config.toml
n_experts = 128
experts_per_token = 8
d_shared_expert = 64
moe_layers = [0, 2, 4, 6]
balance_loss = 0.00165
num_key_value_heads = 2
norm_place = "peri"
tie_word_embeddings = true
beta2 = 0.98
max_grad_norm = 2.0
final_lr_fraction = 0.0
batch_tokens = [65536, 131072, 262144]
dataset = "wikipedia_en"
Below are experts of layer 2 (counted from 0) of a mixture-of-experts language model. Rows are named down (a neuron's output weights, with its number) and show model dimensions 0-255. Each number is 200 + 40 x the weight over its row's rms, rounded and kept within 0 to 999.
Before each expert's rows: a language model's description of what the expert responds to. This comes from a sample of Wikipedia text that the model never trained on.

# expert 29
Sentence ends, word pieces
down0,129,206,228,262,169,143,201,188,218,164,189,189,213,222,134,106,220,229,215,175,270,223,217,151,196,153,236,161,245,158,219,156,238,248,183,221,198,194,201,254,207,178,174,216,244,227,163,293,245,240,214,203,206,190,172,224,218,132,103,193,266,137,250,191,234,171,236,183,221,208,193,190,248,217,311,220,143,190,204,198,176,129,214,221,162,193,145,209,202,292,180,131,130,203,213,136,229,161,174,264,238,176,196,140,231,213,178,186,183,163,198,157,228,135,212,168,215,150,239,151,218,218,244,207,187,245,181,225,224,180,185,188,195,118,136,207,233,254,247,215,193,211,169,109,199,176,163,208,243,177,212,176,107,270,167,242,232,184,55,188,173,229,164,267,155,200,175,153,170,259,241,171,188,201,194,206,184,158,239,187,263,231,185,203,142,155,203,234,231,201,201,247,194,269,141,172,198,159,195,179,200,159,203,166,142,241,197,171,233,190,177,119,194,187,210,183,237,239,193,215,253,260,195,219,176,207,281,152,153,228,146,225,241,154,188,132,182,202,248,194,244,187,283,214,171,135,246,194,122,226,157,235,147,204,220,286
down1,217,273,164,295,174,208,240,129,206,189,175,219,238,207,169,108,178,120,216,137,168,228,194,222,143,186,196,191,240,244,184,209,180,199,137,172,150,272,229,194,222,191,254,214,225,188,178,198,155,149,208,205,193,205,258,213,187,228,128,257,123,223,244,207,265,236,254,167,239,215,220,208,263,193,167,202,303,153,222,213,182,120,205,223,124,230,173,232,186,247,170,234,225,168,202,206,152,147,183,214,260,189,204,191,212,204,220,193,223,209,183,179,181,212,216,259,119,190,151,172,175,221,261,204,110,169,264,224,137,245,257,272,214,135,249,293,226,228,233,165,183,203,228,229,238,189,113,202,244,173,204,142,205,192,209,253,233,169,166,180,195,153,170,213,223,192,205,177,234,202,164,197,178,241,181,243,165,186,241,218,229,232,225,188,215,207,179,219,155,181,203,234,204,147,230,124,229,206,174,251,259,185,230,162,78,223,206,167,194,202,163,156,164,162,184,115,218,172,243,238,298,127,226,152,154,208,247,226,227,203,265,156,214,282,213,194,136,203,215,234,289,226,242,299,194,159,229,128,160,174,154,177,237,206,243,212

# expert 21
Pronoun he and prefixes
down17,168,296,247,132,210,167,224,202,210,218,193,202,224,147,268,171,162,279,141,269,193,230,149,275,203,245,188,177,270,147,253,238,247,202,240,143,127,230,214,127,216,192,200,160,123,145,231,177,144,219,140,179,194,209,187,200,218,208,217,184,212,214,196,222,165,176,175,184,299,220,223,207,156,184,235,274,166,200,224,183,153,217,226,204,243,174,149,269,226,155,190,182,227,230,183,194,182,209,164,224,95,126,182,165,212,169,165,126,193,186,213,261,176,179,204,231,168,244,279,139,196,224,203,220,193,235,128,234,290,189,187,197,168,160,180,123,210,200,246,185,146,209,219,176,260,171,183,226,198,205,175,170,140,172,163,235,230,184,182,171,175,182,278,185,215,173,220,224,197,142,148,200,129,191,208,168,185,144,143,269,164,220,231,217,234,249,132,234,184,237,192,222,175,182,198,147,227,210,187,173,202,202,165,290,204,127,121,152,230,209,281,228,179,200,244,202,157,148,147,220,140,167,239,175,222,200,237,211,161,159,197,157,116,172,174,207,307,244,275,142,236,130,178,219,237,228,236,177,293,200,182,152,197,178,221,183
down18,194,218,160,183,263,261,259,227,195,185,198,201,214,253,184,228,222,115,231,236,187,157,184,142,173,200,265,146,228,257,246,177,189,267,236,234,247,208,212,196,199,188,180,188,244,168,166,267,202,200,209,252,192,215,183,247,191,225,198,199,313,194,152,216,183,230,223,199,173,259,182,221,255,226,234,218,228,186,177,257,232,168,224,140,259,194,218,177,143,186,127,184,183,202,188,255,202,143,180,190,232,215,144,205,184,168,205,153,224,190,148,174,211,199,176,217,155,199,224,137,225,198,124,276,228,242,267,223,200,250,188,157,204,212,156,203,239,181,299,159,305,156,208,228,234,156,161,206,146,196,212,197,191,197,154,167,247,163,227,109,263,215,220,162,191,131,155,155,199,183,222,153,183,254,152,142,246,191,149,285,296,224,198,166,175,199,111,196,169,130,235,160,208,224,162,142,230,212,207,207,218,154,226,327,181,235,264,222,122,279,196,143,260,185,241,262,185,197,226,236,156,193,185,222,254,151,196,244,192,121,202,183,218,244,158,224,198,299,246,152,209,189,141,172,283,249,195,194,174,198,194,173,233,239,189,224

# expert 10
Sentence-ending periods
down0,177,257,218,238,174,160,192,179,183,279,146,188,200,272,206,204,144,247,254,188,185,156,224,239,144,200,202,176,232,252,184,143,174,176,171,222,158,260,213,264,220,223,182,227,251,243,243,308,198,161,236,241,216,234,190,215,219,162,174,179,111,217,218,142,162,171,204,138,267,151,165,169,190,158,230,245,234,192,131,124,172,163,198,251,220,177,171,175,188,196,167,183,215,162,216,212,183,189,161,95,149,249,222,201,199,137,189,222,177,239,170,256,154,182,194,199,244,216,226,114,255,198,171,159,226,162,162,186,168,181,140,206,177,184,275,200,192,222,219,234,187,267,157,173,211,238,148,297,254,213,200,147,238,180,177,212,188,209,272,246,139,164,246,192,225,223,134,206,158,224,111,107,248,227,220,177,223,173,208,197,258,215,297,242,152,263,215,170,251,268,136,223,219,225,153,239,145,212,184,235,215,217,198,258,255,206,256,146,225,260,240,159,209,226,193,209,156,235,227,150,232,203,212,191,215,229,240,122,230,186,216,186,204,189,204,242,171,145,211,183,124,171,219,271,206,99,156,164,152,204,285,232,167,237,180,225
down1,216,226,156,185,219,232,222,222,222,171,200,159,131,226,182,142,253,219,151,216,255,204,154,269,168,239,215,206,164,202,261,207,209,262,227,249,175,179,217,165,228,197,175,268,247,136,200,208,205,182,152,225,169,201,211,219,174,191,261,169,205,219,214,170,227,78,156,163,223,268,205,191,213,247,164,123,150,206,241,200,208,226,200,205,144,274,200,213,178,170,222,212,247,257,214,203,171,254,259,177,239,186,154,130,196,159,70,207,238,168,189,208,190,226,228,215,147,187,259,120,236,174,208,177,261,159,245,234,235,181,155,205,129,126,192,218,193,189,219,192,207,204,161,226,176,200,145,187,268,151,230,229,186,173,152,234,239,206,191,271,208,175,210,176,229,261,243,154,230,208,159,288,221,195,156,204,168,260,179,279,93,174,234,256,202,247,172,136,123,256,199,165,232,199,260,198,114,230,153,158,217,208,127,145,167,217,102,227,197,238,214,206,225,236,183,236,212,191,158,203,193,118,213,166,304,213,200,169,185,180,149,222,216,253,181,211,200,255,199,192,175,135,193,167,196,203,176,175,198,137,87,121,211,184,159,181

# expert 43
Mid-word name pieces
down0,147,216,145,296,189,191,223,177,220,126,220,229,197,191,188,140,181,188,283,142,238,127,216,181,95,190,184,156,192,209,166,231,163,268,166,185,162,213,265,207,228,187,70,178,173,181,154,245,236,218,257,201,249,174,198,207,228,208,227,201,190,235,215,200,227,128,196,229,215,151,172,184,231,168,203,161,200,149,173,198,151,189,198,167,196,223,236,176,176,212,220,188,197,261,190,222,159,160,312,219,185,176,165,167,247,168,237,167,206,248,166,215,172,258,176,212,280,228,185,180,204,189,209,225,185,143,215,191,137,160,104,310,188,165,226,253,190,212,201,241,193,231,176,222,173,173,207,226,132,254,229,224,186,151,177,266,197,190,156,213,154,191,192,174,182,252,207,193,229,187,219,139,158,261,258,227,153,199,146,181,221,153,183,232,190,192,210,322,139,153,161,180,155,204,67,182,151,130,213,215,180,232,189,197,182,122,221,223,126,204,208,203,256,196,221,190,143,218,185,218,241,235,164,191,118,218,155,146,185,238,173,247,270,171,232,218,169,215,209,203,239,124,168,218,218,247,217,175,191,192,152,309,226,265,154,256
down1,153,259,225,212,221,155,259,214,219,243,228,155,257,242,184,148,210,121,140,189,258,251,152,149,172,208,214,221,220,179,176,207,210,212,206,187,186,246,255,233,211,142,182,159,198,153,168,122,174,132,255,183,167,234,233,181,210,176,285,190,208,207,226,214,224,223,183,226,231,238,151,166,236,170,168,222,124,199,159,176,247,192,173,245,184,182,198,209,146,194,181,232,238,205,202,217,147,261,254,179,210,204,302,145,181,223,137,252,226,219,245,205,217,302,113,169,216,263,195,179,197,246,163,202,173,168,203,209,238,152,257,178,176,196,195,193,112,125,173,172,247,164,141,150,216,215,177,221,203,99,232,207,238,183,177,199,188,218,187,230,282,133,252,130,203,187,248,189,246,204,134,174,169,187,177,222,202,200,156,247,223,133,248,273,291,197,161,222,167,204,138,147,167,156,151,205,123,144,122,166,229,195,213,165,119,237,119,165,197,154,245,172,137,275,202,237,197,182,201,199,202,217,254,130,176,242,156,196,220,196,223,172,184,189,145,232,154,221,120,166,209,183,255,258,144,191,174,209,256,215,212,224,165,177,160,128

# expert 54
Foreign name syllables
down0,190,205,178,183,197,243,205,190,129,151,183,212,189,133,199,151,166,212,199,304,205,175,275,188,185,174,288,198,145,168,212,167,211,184,131,134,225,176,263,203,218,227,228,243,262,229,229,237,204,206,277,233,242,120,245,183,266,202,227,163,198,186,208,266,230,190,175,267,207,147,211,170,188,144,183,280,201,160,190,238,227,145,172,154,205,168,169,201,208,273,252,269,220,261,193,219,181,242,119,185,202,232,187,220,283,194,189,245,257,149,219,194,194,188,190,239,206,259,251,182,196,186,107,339,222,239,189,216,241,178,194,216,230,213,242,206,200,240,231,129,178,199,185,184,137,184,212,216,181,231,162,173,188,178,112,224,212,201,230,205,206,201,160,194,199,231,147,290,280,194,160,148,179,202,221,188,189,167,207,232,228,238,169,165,197,216,287,205,158,300,148,176,198,222,190,157,208,223,263,179,163,250,188,148,255,170,161,131,221,223,224,201,247,243,257,243,188,199,218,170,219,183,190,218,73,151,136,168,174,169,282,237,199,191,159,241,184,239,202,187,220,133,218,233,228,203,105,131,249,214,218,248,180,189,246,205
down1,143,252,179,213,218,187,213,194,216,207,203,167,206,149,155,156,209,86,215,190,248,190,144,298,159,210,204,210,182,247,157,196,257,206,176,202,123,180,186,250,230,199,203,175,223,199,143,224,192,207,212,256,223,189,245,233,190,238,274,251,233,179,240,222,157,129,88,253,155,241,158,143,168,168,186,229,84,186,213,213,241,208,233,200,208,235,129,146,196,208,265,161,190,234,148,285,200,199,232,283,185,152,169,233,146,216,150,187,220,185,220,236,247,271,167,247,112,192,196,136,201,237,154,157,153,140,204,163,175,177,192,186,201,197,243,120,189,194,172,248,169,206,145,141,183,137,187,154,207,185,268,193,233,222,214,237,302,234,222,203,177,214,168,177,254,145,205,224,235,250,185,193,228,164,97,164,194,215,215,182,160,252,180,208,239,156,243,251,137,209,198,178,260,157,129,197,124,142,211,200,225,240,147,201,158,200,188,181,175,203,216,202,159,187,238,241,211,196,172,152,169,231,245,125,157,195,195,166,241,188,201,99,226,201,181,244,173,196,172,196,178,86,185,229,205,194,171,167,202,188,140,139,151,192,261,191

# expert 47
Headings and line breaks
down0,164,150,247,156,122,251,229,179,235,176,226,186,205,220,172,183,168,269,199,225,243,176,232,164,212,182,265,171,254,199,230,179,159,233,177,244,230,141,261,221,200,243,218,230,175,197,232,176,289,133,261,214,237,180,164,207,290,195,193,204,200,238,190,193,83,198,218,172,248,232,126,118,187,183,241,210,264,179,149,174,144,188,184,221,150,211,192,212,139,209,208,178,186,190,158,192,220,210,189,228,154,209,148,201,246,250,160,202,183,291,232,190,218,279,211,162,272,237,177,161,200,253,155,183,258,178,234,175,193,208,155,271,210,174,214,168,127,166,192,236,259,209,227,166,151,214,191,185,216,250,232,166,206,225,204,200,223,177,150,259,153,200,183,152,243,174,158,206,190,228,181,230,276,192,226,287,154,145,231,307,275,173,178,231,250,191,192,203,218,246,173,129,236,245,224,196,238,188,199,167,226,200,208,87,209,174,220,157,241,187,228,158,182,214,114,166,148,275,124,208,223,184,256,210,187,200,267,211,158,269,218,176,169,234,155,193,167,185,201,122,215,100,205,245,257,205,149,115,171,161,238,139,195,154,208,238
down1,138,193,133,257,218,269,179,258,222,219,165,283,205,195,218,189,174,182,312,184,235,135,250,262,219,184,173,180,153,189,237,242,160,200,201,321,182,196,164,164,227,134,205,179,253,177,230,142,199,228,265,184,211,185,180,260,161,202,159,180,201,187,269,262,237,117,196,224,187,161,154,154,200,166,251,159,149,178,228,206,224,166,236,117,195,231,131,197,181,210,214,226,182,191,143,155,206,180,231,256,193,193,190,159,282,188,217,210,177,168,140,143,183,199,169,239,172,273,235,227,215,207,158,197,206,165,212,145,199,130,104,181,225,183,238,304,79,148,200,149,210,183,184,197,189,203,132,153,229,187,185,132,233,266,236,230,229,187,228,246,228,192,192,187,245,157,187,162,282,235,224,200,145,131,183,140,203,182,167,225,160,290,211,139,250,194,215,184,156,260,210,217,200,228,180,192,272,148,213,220,176,189,137,204,171,192,244,181,220,239,232,178,141,163,267,139,221,179,221,218,223,163,178,151,265,187,185,231,239,170,201,226,191,226,220,243,183,221,239,261,215,175,196,215,158,188,227,303,149,192,188,136,185,167,193,165

# expert 3
Foreign name endings
down0,169,234,238,197,135,232,141,167,136,165,173,168,172,237,222,199,142,195,238,223,213,298,250,119,186,186,190,194,214,213,179,193,226,186,198,149,146,160,226,232,150,221,159,222,165,227,123,231,178,194,198,239,248,175,216,186,180,209,244,234,231,204,276,201,193,187,191,145,286,136,153,179,191,184,229,155,228,172,214,186,162,239,220,187,169,175,174,162,183,180,223,241,207,261,154,196,138,224,217,163,149,187,151,136,235,252,155,223,179,165,208,211,120,192,186,200,210,181,309,225,211,214,156,280,164,219,248,187,177,224,221,248,194,267,145,152,188,200,219,227,186,235,159,195,166,213,222,241,193,251,93,212,157,153,192,253,171,176,221,209,98,192,192,184,198,139,164,229,134,225,187,199,222,275,254,214,221,141,200,215,250,273,224,236,123,212,205,263,193,239,240,287,197,239,132,234,173,267,151,218,103,171,200,248,180,191,220,117,201,216,212,204,278,243,252,152,189,174,207,199,228,244,111,248,160,155,238,203,220,233,211,238,289,251,188,253,226,140,211,183,181,127,267,188,216,235,206,121,222,174,196,280,233,203,231,191
down1,187,273,113,241,199,227,185,202,296,189,207,215,239,146,152,162,211,209,175,189,197,199,151,225,153,189,241,164,199,296,209,200,197,135,270,255,196,172,175,149,187,238,118,235,290,236,156,220,198,240,245,77,158,197,218,231,210,231,299,171,189,180,171,205,164,272,206,187,251,193,173,167,186,218,229,197,174,175,227,206,185,155,304,247,240,229,229,231,195,158,180,182,235,215,247,146,220,104,160,167,221,240,244,176,240,199,192,223,202,199,171,231,159,168,210,247,202,230,264,218,264,274,164,207,178,168,201,197,173,217,293,226,153,191,182,236,221,169,234,216,217,188,177,164,143,194,193,216,191,147,134,167,250,200,256,155,227,180,192,218,191,248,144,176,273,189,204,260,195,228,112,156,224,274,157,281,154,149,178,197,174,183,212,143,249,236,197,203,182,160,149,184,193,200,183,204,318,199,165,149,258,186,171,231,223,271,189,170,175,241,240,178,176,216,208,215,224,145,216,232,267,187,142,219,145,195,189,160,215,222,196,246,195,228,202,276,179,272,212,217,208,200,187,257,190,322,253,199,228,180,172,255,176,245,162,211

# expert 44
Word starts, body and directions
down0,210,199,225,209,89,275,242,193,201,168,171,154,237,184,196,119,232,205,212,251,188,233,251,154,193,160,215,215,231,232,217,214,214,212,129,174,154,196,277,167,65,244,215,191,259,222,157,242,264,168,201,253,263,238,168,215,172,140,274,173,206,180,263,130,145,172,270,241,159,221,195,202,187,125,237,171,227,160,186,182,193,167,200,196,189,153,136,146,235,268,265,223,201,221,161,164,143,221,153,213,231,243,224,143,234,173,166,220,192,184,244,177,201,154,188,171,267,201,251,159,296,180,193,235,182,170,157,255,161,203,138,220,135,190,138,176,151,156,173,208,183,189,182,200,184,215,204,231,242,189,193,168,218,209,165,238,170,142,196,275,259,240,184,254,211,282,174,189,229,253,233,194,216,252,237,239,196,139,227,149,149,179,165,185,170,222,261,215,150,226,209,252,214,162,188,184,136,200,240,226,192,165,155,260,236,201,256,215,214,180,196,172,235,216,225,250,172,179,203,142,205,206,144,224,146,190,231,165,150,197,100,188,186,251,225,207,178,110,264,287,261,149,272,169,171,177,173,181,153,215,192,162,199,234,160,264
down1,154,171,283,152,153,241,260,230,167,226,180,208,201,214,173,223,165,165,183,187,193,176,211,185,184,231,256,165,206,223,155,162,173,141,210,133,162,188,160,219,130,168,173,237,152,143,145,235,143,248,214,179,214,244,318,188,125,211,159,219,209,174,219,285,180,227,183,195,243,171,192,205,190,195,190,169,132,165,227,189,220,151,234,200,222,180,230,190,232,199,127,183,300,174,215,252,149,173,227,204,186,196,221,260,198,167,181,158,151,168,176,172,202,193,194,259,187,250,303,164,214,272,239,195,151,186,289,270,294,179,220,204,183,208,202,225,226,279,162,206,151,247,199,194,169,207,179,141,222,216,238,227,159,200,204,254,174,252,151,238,141,214,175,176,161,243,230,176,226,166,155,140,163,190,98,230,213,161,192,238,199,254,306,147,255,197,202,249,228,205,204,237,204,175,169,164,215,225,226,166,234,226,220,216,106,202,125,174,185,275,248,160,226,239,199,217,308,154,254,124,225,112,178,235,181,193,187,163,181,242,142,213,162,209,194,154,259,221,165,166,259,190,200,200,212,158,179,150,151,198,119,166,187,224,184,152

# expert 27
Music and film nouns
down0,177,161,216,226,175,222,154,114,198,272,155,159,222,242,230,249,198,160,130,170,133,248,176,239,152,196,236,192,300,232,325,154,204,201,162,226,201,227,170,212,266,241,283,244,269,222,185,185,187,157,182,241,207,313,259,143,286,243,180,186,164,179,169,234,219,202,249,176,204,213,190,199,216,215,192,282,169,182,163,150,170,165,167,227,194,105,93,191,232,191,285,209,253,205,226,194,138,133,159,155,196,165,150,196,178,234,133,233,216,190,222,241,193,227,187,227,253,173,239,196,237,101,165,192,195,185,213,187,180,122,209,199,175,226,262,252,171,170,199,192,195,191,218,190,169,231,182,235,205,150,249,197,198,122,212,172,197,172,235,208,157,214,249,208,179,214,139,232,197,268,275,189,166,159,225,166,136,164,245,111,248,251,205,180,234,203,221,262,188,213,161,211,170,226,152,121,226,258,154,226,208,134,202,190,160,185,200,176,169,216,183,185,209,130,206,208,197,177,189,231,251,217,181,281,234,149,185,203,188,201,191,179,229,185,188,213,169,208,206,191,244,111,198,199,116,100,223,172,172,189,275,200,193,223,202,236
down1,218,221,239,204,200,167,195,162,151,207,194,241,189,215,197,232,282,207,198,286,182,98,236,239,172,253,187,234,187,198,203,173,177,232,185,272,147,247,274,159,205,250,250,227,260,274,178,150,178,162,192,197,173,144,239,230,162,194,215,119,136,198,217,218,213,227,153,174,140,206,175,102,215,173,206,253,209,171,234,192,196,230,218,202,265,274,169,211,216,186,257,134,274,232,272,182,129,155,184,176,205,215,231,208,221,240,204,268,184,202,93,167,144,189,122,188,200,119,188,212,204,184,173,149,201,177,239,177,165,246,194,207,189,198,216,208,164,225,166,214,212,195,181,241,141,210,180,165,155,194,201,257,261,213,158,219,278,228,139,145,262,216,194,197,250,188,229,214,220,293,116,212,206,220,204,287,275,268,224,263,158,239,219,194,314,195,244,208,184,235,219,238,224,266,263,199,221,235,200,171,178,248,221,199,239,219,199,279,152,154,203,184,148,235,194,258,187,195,216,198,210,139,223,200,171,90,224,171,155,151,217,148,207,203,213,194,228,274,220,228,235,168,165,201,209,218,133,242,197,205,185,145,140,215,146,140